{"n_experts": 128, "experts_per_token": 8, "d_shared_expert": 0, "activation": "relu", "lr_router": 0.00132, "attn_scale": 0.177, "init_std_up": 0.0269, "decay_fraction": 1.0, "final_lr_fraction": 0.0}
Below are experts of layer 5 (counted from 0) of a mixture-of-experts language model. Rows are named router (the router's row for the expert) and show model dimensions 256-319. Each number is 128 + 24 x the weight over its row's rms, rounded and kept within 0 to 255. Numbers have three digits each.
After each expert's rows: a language model's description of what the expert responds to; "mostly gets" lists some tokens that are sent to it at least half of the time. This comes from a sample of Wikipedia text that the model never trained on.

# expert 16
router:164154129102118162115162102148118159157117125140158097162118133116112185081142094122145164132168117055118109192163155118141151134111135141136156116101125138145156124117156145141102134185114133
Description: Conjunctions, relative words and subject pronouns joining clauses, especially after commas: and, or (whether or not), that, which, he.
mostly gets: "and ", "which ", "that ", "who ", "but ", "He "

# expert 2
router:182124138121159148144158150108141133144121150163144109121127101103127146150151083102129116106148156107132156133175130133158131137125121164152168154124142116127118109117120118120113157131092142
Description: Inner or final pieces of rare names and long technical words, such as Wistr-on, Hilde-brand, Werkverze-ich-nis, lipopolysac-char-ide.
mostly gets: "ian", "ley", "ard", "et", "o", "yn"

# expert 20
router:143156116160127103096136099152137097183085132153144144130119150122104112096177162124159106125124158144105130100116157114128043135120148148105172151116105155168136112083161129110117165117085109
Description: Year prefixes, at, and Hot 100 in album and single release and chart text: 201 in 2019, debuted at, Released, Label.
mostly gets: "Released", "Label", "release", "Albums ", "released ", "sold "

# expert 12
router:154102162141156111079151090146153134148111135153142078123117128112139090126172120111120159101133137088132133116149123147171137113117141136148111095088133127120146120129182168117125151165111145
Description: Articles, degree words and comparatives after as, is or was, e.g. as a result, as well as, much easier, very.
mostly gets: "been ", "be ", "very ", "much ", "largest ", "a "

# expert 9
router:141157163116152137101159118124157162140108164141148126111110148128124122149113140126153119096134130115142125134137145100143127136107134147138142143103095110099131102109177131109132145085104101
Description: First words or pieces of proper names for places, teams and organizations after "the"/"of": New, State, Marine, County Antrim.
mostly gets: "Mar", "Hor", "Marine ", "Her", "Rock", "Texas "

# expert 52
router:152127172099147123114152117159107128146129108158138125143157137112082119137150099096148168103117140106136143123138112119150131108137121159135134111091127142137177118105172131101135145088120140
Description: Job, rank and role nouns in biographies and awards: director, member, coach, President, Supporting Actor, headmaster.
mostly gets: "President ", "member ", "director ", "politician", "elected ", "Minister "

# expert 11
router:156165142106163142072116112134132105136122150155193104113138124090150124144149115118145155122113144128107155144137181124160098081094112139105137137122158157098118100105138129133139117166106162
Description: Prepositions and linking words opening a noun phrase, like into, of, to, from, by, against, mostly right before the or a.
mostly gets: "into ", "against ", "to ", "by ", "using ", "from "

# expert 53
router:114141140135158140057164107119138151135157134131159148123114144090121129145116067147137144122127137111135158143123122146165126106141125151170128116108083104141118149104096177129104111132062129
Description: Punctuation and digits in coordinates, unit conversions and infobox lines, like ( before km, sq, degree marks, decimals.
mostly gets: "sq ", "(#", "}) ", "km", "DST", ")==="

# expert 17
router:160141137123143108117146123138107154151104135154138121099126178115145157162158119091116116110136151110120179107090122146162131137095104150141146146109094100125112138088141127124141119103097120
Description: Final head nouns of proper names for institutions, places and events, such as School, University, Party, Stadium, Cup, Institute.
mostly gets: "School", "Championships ", "Cup ", "University", "Stadium", "Cup"

# expert 43
router:128126160099135143107186147110091150162154158153141103139131144118141134082130093140097127102125141102146168191139126134139150156113146131132177146114102111125125118103117161107101162137077137
Description: Parentheses, born and dates closing a biography's opening line, plus Cyrillic and other non-Latin fragments, e.g. born) is, 1871) was, patronymic -на.
mostly gets: "″", "ъ", "у", "э"

# expert 24
router:174160145113168136094145105158130169150108137160146113168131103076157148126093119116155140111145157109145117143149107129154102101093101139159149116125121119084153124094200133123136138118131140
Description: Periods and closing quotes ending sentences before a line break, plus World in World War I and II, and table pipes.
mostly gets: "\".", ".\"", "World ", ").", "\". ", "|---|---|---|---|---|---|---|---|---|---|---|---|"

# expert 15
router:130165136120125109132183097146135136145094127121158092131113117085157122100119117131135126144117098081111156174158154111103111093122128154118115093080114112126159114127165159115133121122135158
Description: Commas, periods, quote-commas and parentheses ending a clause or phrase, plus linkers like including, although, but, such as.
mostly gets: "\", ", "including ", "\". ", ", ", ",\" ", "include "

# expert 46
router:119122129118168198102162123131125154155133132119141119145143103137145106105134098111113152134078159104131127174150130123142126086094136115163134133129106156149168136099138132099094102106135125
Description: Periods, closing parentheses and quotes ending sentences, citations or list items, plus foreign-script byte pieces and some place names.
mostly gets: ".", ").", ":", "\".", ".\"", "York"

# expert 28
router:162139194120149176134154138143104131153108132161127091132126156094178100161167131092147126100120106085128106121149148135170097074107150161148152105104152126120165130079154120118167127113129152
Description: Line-initial list dashes and heading marks in credits and election sections, plus political titles like President, Senator, National.
mostly gets: "=== ", "USA ", "President ", "National ", "According ", "MF "

# expert 13
router:119160147116154178116117115131091111133136127112158136163122069117135173103120125116137114128128163128141129139148145125140141112142110165098156143075115132094133099119126135122141165146071138
Description: Word-ending pieces followed by a space, completing a split word, such as -ing, -es, -ed, -al, -tion, e.g. int-ends, explo-it.
mostly gets: "es ", "al ", "ing ", "tion ", "ley ", "ed "

# expert 38
router:151126157153165131090164124128111143174096100159166098126067084109168148085113123120129146136096154122137105111174125101137132123105102160140174169094119123078139120122130141135137170104088157
Description: Short letter clusters inside foreign or brand names, right after a capital, such as G-ah-anna, Gung-ah-lin, Game-Cub-e, š.
mostly gets: "ak", "ah", "ek", "ik", "od", "ew"

# expert 49
router:143160176110145145088112156104145100207122095119143122113119116120142131116185119094135140118127123107105135139129167161143115137118119149129145128111153113159132135046138120075127141122119129
Description: Pipes, numbers, dashes and short entries inside results and statistics tables, e.g. −7, 5:00, ±%, Nominated, Also animator.
mostly gets: "—; ", "Nominated ", "–; ", "eliminated ", "Succeeded ", "replaced "

# expert 10
router:150154129131166110072158139094135143153090188153111117116136152096148141110165120088182201109121154119114135133149127100122122103114122145109140104136127052133158137132152147137156108126126118
Description: Word-start pieces and number digits split from longer words, plus pronoun objects and counts: y(olked), lock(out), him, two.
mostly gets: "Her", "two", "children", "three", "them", "Pakistan"

# expert 18
router:174150126112146116112121086150075128121129152154142112163148117122160126155115117083118178134134157131144151127115149111144128118127126158100128117088104087120156111126164172123126156120099105
Description: Abstract head nouns after the, a or his and before of, for or and, e.g. need, effect, victory, development.
mostly gets: "ation ", "work ", "development ", "death ", "service ", "name "

# expert 0
router:150123129142149147066133133150113140190105113113123110134108126094113113096133111119120115109089146116128141145093089169154144124103127160104143144109096129103129157104121164112118143138139130
Description: Dashes, colons, parentheses, pipes and year prefixes in infoboxes, lists and tables, e.g. Position:, Playing career -, (2009).
mostly gets: "Country", "(−", "medalist", "Total", "188", "193"

# expert 33
router:123139145108167128124160120140115147130118118152146112110127141126153122118159122063099131154135135096107163149157116162153102137095157112134134136105147104137128098100142174118122074105102156
Description: Auxiliaries and main verbs right after a subject noun or pronoun: was, is, were, had, been, became, would, led, goes.
mostly gets: "was ", "been ", "were ", "became ", "would ", "has "

# expert 36
router:144152166097158148099169107119097124179130130135144097122117093126131150116181107142158148103105132069117134158145165127146136114139165159098138132106158143110128142121109126134135101143119129
Description: List-item dashes in infobox fields such as No. of episodes, plus function words like and, in, other, known, as.
mostly gets: "other ", "Other ", "In ", "known ", "also", "Family"

# expert 50
router:121124132158158115103135142143128125150109168134131114144076111069169174120145112092127127133131130106099114128156127139165099086129148140111151093083133143147147111134159160133156126143130147
Description: Word pieces after an opening fragment, such as str-add-le, S-ugg-estion, and numbers starting list items or times like 1. or 3:27.
mostly gets: "example", "add", "att", "Out", "app", "00"

# expert 35
router:144169128132137137093158126111170156142148135132145103147131120088167157112165149134154128125090127080132128122154134141148121108123126143106112139120143141130127115122136147102150108128092181
Description: Determiners and possessive markers before nouns, like the, his, their, this, its, and the 's after names.
mostly gets: "his ", "their ", "the ", "' ", "this ", "His "

# expert 39
router:161162149102162160097117104147152132153087148157161134114145131136109115120125126097152159112112124089138097184157154118137113125100090139133137126133157099119156114123174120127140125118141123
Description: Capital letters or opening fragments beginning proper names, mostly surnames and places, such as N, Pf, Stra, Pe, Sop, Sh.
mostly gets: "post", "Hor", "San ", "Un", "Santa ", "Cy"

# expert 56
router:195136153128144119065127126139142138168114120139146119139116111112118118088133109083107129155141124111094117129134128160122141104113152151127170119113145126145178131108127150102151112127118168
Description: Pipes and markdown rule lines inside wiki tables, mostly in header rows like Year | Title | Role | Notes, plus years and ranks.
mostly gets: "|---|---|---|---|---|", "Win ", "|---|---|---|---|", "Votes ", "Candidate ", "|---|---|---|---|---|---|"

# expert 41
router:149199153144121133122148089123109129156071154095121116116126142144134118117130130097153108120110123095136147138173157116149095090131140145137145154112102096112185131101149128144143149109120127
Description: Country and region names (New South Wales, York, Texas), subject pronouns he and she, and line breaks ending list items.
mostly gets: "He ", "he ", "she ", "York ", "him ", "She "

# expert 23
router:178143147123143152109178132126116130200093141140114101135141141112149138136151101116136136119084176082122163110146154161128113122118123161098155084106120094118141127088131181124135121103088140
Description: Pipe separators at row starts and between cells in sports and statistics tables, plus list dashes and en dashes in filmographies.
mostly gets: "|---|---|---|---|", "|---|---|---|---|---|", "GK ", "DF ", "| ", "– "

# expert 1
router:129164156138184140106174139147126131149153156138148147118137108146156123126133105143108150121134140111127108123157172145151113093130140153119155169101129113113184126079126132127154115122122132
Description: Articles, pronouns and determiners starting a clause or subject phrase, such as The, a, He, This, which, each, usually followed by a verb.
mostly gets: "He ", "She ", "They ", "they ", "This ", "There "

# expert 37
router:177120166167145142087137143139151141170113127149139121158101105141127116115142082106090177139090121100101130134104099202148145129116132108136155149093119109157150146110102148077167124133125130
Description: Field labels and cell starts in tables and infoboxes, such as Home team, Born, Coordinates, Votes, Height, and empty cells after a pipe.
mostly gets: "Born", "Coordinates", "Votes ", "Apps ", "Candidate ", "Preceded "

# expert 32
router:142150148144163140087154131125130139145138126133144127132124129133112134143127105132101135123101142121145142152166134100155116138113158164122178123095125151095155072106124165119136144127087155
Description: Final syllables of personal and place names after a capital start, such as Bar-ney, Mar-ston, Kad-una, -ley, -ina.
mostly gets: "ley", "ley ", "ham ", "ina", "ina ", "ai "

# expert 44
router:153152150124128131105142133121161136173120133171166133120134123143139096130124079108095159116092122102105159127099140166140136101093117136143127116094138119165156104096127155087109107154105140
Description: Pipes, line breaks and semicolons closing table header rows and cells, plus sports and election headers like Votes, Pts, Result.
mostly gets: "Votes ", "Candidate ", "Result ", "Goals ", "±% ", "Pts "

# expert 27
router:149164155178136134091156145116147130146109127171107122173139171121141140166147124100133118106125162155149115136145132139140135108096109149096134154120143134106121125114120125101137097097108123
Description: Short labels, ordinal suffixes and units in infoboxes, specs and tables: nd, rd, th, cm, mm, Candidate, List, Pos, 3D.
mostly gets: "nd ", "rd ", "Candidate ", "List ", "th ", "cm "

# expert 47
router:118108142109191145078143110139131127188096138163122125147109117132127142140166084064104158135108176104124123144119135142149144141119089149123171147110121117101152087136127141131119115136135096
Description: First pieces of split words, like pol, sp, car, fl, trans, plus hyphens inside compounds and Cup or Open.
mostly gets: "Cup ", "sp", "car", "Cup", "fl", "Open "

# expert 5
router:139144165129120116168160137115133126133128106151118099125132146103153144174109118122147105150146100083127134131152121133164132086103124160131166120092079138153117117087145133109100107130108099
Description: Periods and closing punctuation ending sentences, often followed by The, He or a blank line, e.g. ". ", "). ", "." ".
mostly gets: "). ", "\". ", ".\" ", ".\"", "\".", ".) "

# expert 26
router:145117135106137145089158111131128140127128143136137114148126138101136149134165111136199154131093117102128118122158146126143107093080105191116151140125128121091153109118140151114105104105101156
Description: Determiners and possessives right after of, for, to or through in prose, such as the, each, his, their, those.
mostly gets: "his ", "their ", "him ", "them ", "her ", "these "

# expert 34
router:158141148102173162105134123112133152143108102169164102165143143141149125162148100089155145150127151139151110148081124155163108123122118166120127117092134104125155132109146127109135101107140122
Description: Topic nouns and adjectives modifying a following noun in expository prose: military, music, water supply, financial difficulties, studio album.
mostly gets: "music ", "military ", "school ", "development ", "system ", "public "

# expert 57
router:151124142112168124080148126133135169147077144191164120128149148113131139137145094075147162113127138101133120151109144131169113088112133125102132139139111085126162110158156134134108108113130121
Description: First pieces of multi-token words, often prefixes or opening syllables: dis, sub, anti, trans, comp, oc, exp, dem.
mostly gets: "Par", "sub", "In", "Car", "Dis", "Un"

# expert 42
router:115151134112153148097165097108161142164124103139147111146108111123155149126143102115152138115119151070123120137110146097164126127107118164170103141088125124095153069107139129122139149110125129
Description: Hyphens in compounds like Austro-Hungarian and Jean-Alain, plus American, New, South, North, British before names.
mostly gets: "-", "American ", "New ", "South ", "North ", "British "

# expert 48
router:159168152100149180082156142163151135170107132145137127109162129136135130148138115115150136089142106116130128183120146136152118150097134138175145156133158097110150112096161138118159141082113110
Description: First capital letter or piece of proper names in results, tables and lists, e.g. R in Remo, Black in Blackpool.
mostly gets: "Le", "Mc", "Or", "Ash", "Gar", "Mac"

# expert 54
router:155167156149167167132138161114133139158126138132134137154082110118176113101162121109167130127089134098115148150146134131161128112126133150111180117100138094114135092150142137115100167094100168
Description: Short lowercase syllables inside longer words or names, e.g. ur in Resurget, ep in norepinephrine, ip in Saipan.
mostly gets: "ad", "ir", "ik", "il", "av", "ak"

# expert 30
router:156143144066129168108197177125122092187115107144192114125128106126129129163132121097097122144126111096149128145135122113167126157095135182135143170121162089129158143108100123114119101116099134
Description: Opening pieces of foreign surnames, place names and Latin species epithets, e.g. Sch, Mc, Z, and al in et al.
mostly gets: "Z", "Sch", "Mc", "z", "Ba", "ş"

# expert 3
router:165114143156159114110145098152160143154095149148120139151103123121149131150116103097133189120113180097103114117176147106138125127107152144132143116100135124100157140122124175109171101140117149
Description: Pipe separators and dashed header rows in wiki tables, especially after row labels, plus sentence-opening "There"/"there"; e.g. No. overall |.
mostly gets: "There ", "|---|---|---|---|---|---|", "Candidate ", "| ", "|---|---|---|---|---|", "|---|---|---|---|"

# expert 62
router:153133157132154165115107092148104128129135111146176115126145161156094121132123109091149179134140105109100139145123127120143143148136101159121130109079095112154132115104133146115120147128128108
Description: Abstract nouns ending section headings like popular culture, See also, History, plus and, commas and also in prose.
mostly gets: "also", "football ", "ism ", "History", "life", "history "

# expert 59
router:149148134108160173089146115114098107142132119134117138134149141123135139132115115135113150099134128124127120167163159118140114142116141161145174161118104124122178088080151128107177159096114118
Description: Given names opening a person's full name, like John, William, Michael, Richard, often after commas, pipes or dashes, plus He.
mostly gets: "He ", "John ", "William ", "George ", "Robert ", "Paul "

# expert 14
router:129122145157128136086123107116163137159120113148179115127132111125124121136160116114151124118121146120115133128118104150117132104098123158107132129124113138151167150100161178113133169096115114
Description: Articles and nouns in sports or action narration after in, a or at, such as touchdown, debut, a tie, the abdomen.
mostly gets: "way ", "Loss ", "yards ", "debut ", "return ", "death "

# expert 8
router:150123141148149123075152123130167139167104141101143110156130144104098148137135141132159123106164149131099108122160159133173108110130133180133159168085130131130115086100144149114131132136111131
Description: Numbers and number words giving amounts or dates, often after over, top or next, and table numbers: 90, twenty, three.
mostly gets: "three ", "000 ", "00 ", "13 ", "two ", "16 "

# expert 45
router:148148119156182172118122097135153147156122078113168127130115169114142144124149085105140143133112154081127132156128128154175105126130117113136118082114116129148163116104121139115096185104112124
Description: Heading and label words ending a line before a table or list, like Review scores, Personal information, Climate data, results, See also.
mostly gets: "information", "also", "|---|---|---|---|---|", "votes ", "tic", "|---|---|---|---|---|---|"

# expert 21
router:157130138110118141111132107166138135162119137141164110170117147125116140100100126128134160149147119080100124185167155094109131133106110139115163129126111129135169085124155157120128152127130130
Description: Mostly "and" joining nouns or adjectives in lists, plus or, but, while, &, and commas before "and", as in state and local.
mostly gets: "and ", "but ", "& ", "including ", "while ", "or "

# expert 55
router:168144154100124175098171132139127125157132122171165108123130125126098142105134111108103097087113114116129145133126121128152108141108126166114156176105119080120149096100100143113148129106089120
Description: Surnames or their opening capital letters right after a given name, e.g. Matt Hunt, David Geffen, Mike Henry, Smith, McCarty.
mostly gets: "Jones ", "Smith", "Mc", "Williams ", "von ", "Smith "

# expert 51
router:150114168106152117091132138088141132176112115135147116139114085099120136121128135095126122093143111087110123113156146163141154137131117136055157157118148111117148128112087157062110140140105153
Description: Numbers and pipe or semicolon separators inside sports stats tables (apps, goals, W/L, points), e.g. 1 | 0 | 3, 39; 10.
mostly gets: "—; ", "–; ", "Apps ", "Goals ", "Episode", "Yes "

# expert 4
router:145148146109165149088185137132124110171139145153156110136167119112141128117145106146127132102115122090104116113173167149136113095145110212075159140115161104117120134107142140118172099114095167
Description: Articles and possessive determiners opening a noun phrase, often after of, in, with: the, a, his, their, its.
mostly gets: "The ", "his ", "their ", "the ", "these ", "His "

# expert 7
router:164140146131142129113147110143100156125088116150150108082099113114111150127123117098124124124108131098113139153151120135132108108125162148134157146091144131146124073123138128138118167106103141
Description: Mid-word fragments of transliterated Indian and other non-English names and words, plus non-Latin script bytes, e.g. Muk-h-tar, Raj-ag-opal, Meh-boob.
mostly gets: "ik", "ş", "ya ", "iy", "č", "ov "

# expert 29
router:117126176127148125100144095165111147151141107190156147107084153121137132138169119112100128114149139085149189139118123155141125140144158163147118114100117127140141127093146171141143155114125147
Description: Main verbs and copulas in biographical and descriptive sentences, such as was, is, became, plays, played, often after he or who.
mostly gets: "became ", "was ", "began ", "played ", "has ", "founded "

# expert 63
router:142125148167189115119134150110105124112113126189140104143119139120157123166119083099160145124113167106107120157125168144118125103143146155108129112134119136141140112132136178122134119162145159
Description: Last pieces completing multi-token words, often suffixes like -ation, -tion, -ism, -ment, -ing, -ed, as in refrac-tion, airbr-ush.
mostly gets: "ation", "tion", "ism", "ted", "ush", "ment"

# expert 61
router:153131167086139133124135133141121133136108147129125123137144140111145129129148126144182179120145113106118127149173168130144105099112145148132163143109119080089152127087205126140162102121124146
Description: Subject pronouns and head nouns right after the or his, e.g. he, they, him, the band, his father, the River.
mostly gets: "they ", "him ", "he ", "He ", "She ", "They "

# expert 22
router:103126148147123114129139128144116153130130105106163078132122188097162142097144139129108126098128123111113141126121165125126079101119173139127176120064093119154146153097201165098108120124119088
Description: Nouns that introduce a name, term or work title, such as term, word, album, film, called, plus as and quotes.
mostly gets: "album ", "name ", "called ", "film ", "book ", "As "

# expert 6
router:140141127134163151092158090124112105145125117134122132136127103122157167120119110121129118105132166154142146143128133104143114116138122150091158148079112138101132102113117126102109170103068130
Description: Last piece of a split foreign or rare word, mostly names, ending in a space, e.g. Impre-za, Españ-ola, hung-er.
mostly gets: "o ", "i ", "k ", "ley ", "al ", "u "

# expert 25
router:162113142144171149119141112133140135159126117134179135151137126123107150120123096116154132156103146109092152166151138121108137108079115135125176103107129127101133119123154131074133142135109144
Description: Final pieces of split words just before a comma, period, quote or line break, such as -t, -st, -ty, -es, e.g. guil-t, smalle-st.
mostly gets: "es", "ers", "ing", "ism", "ation", "y"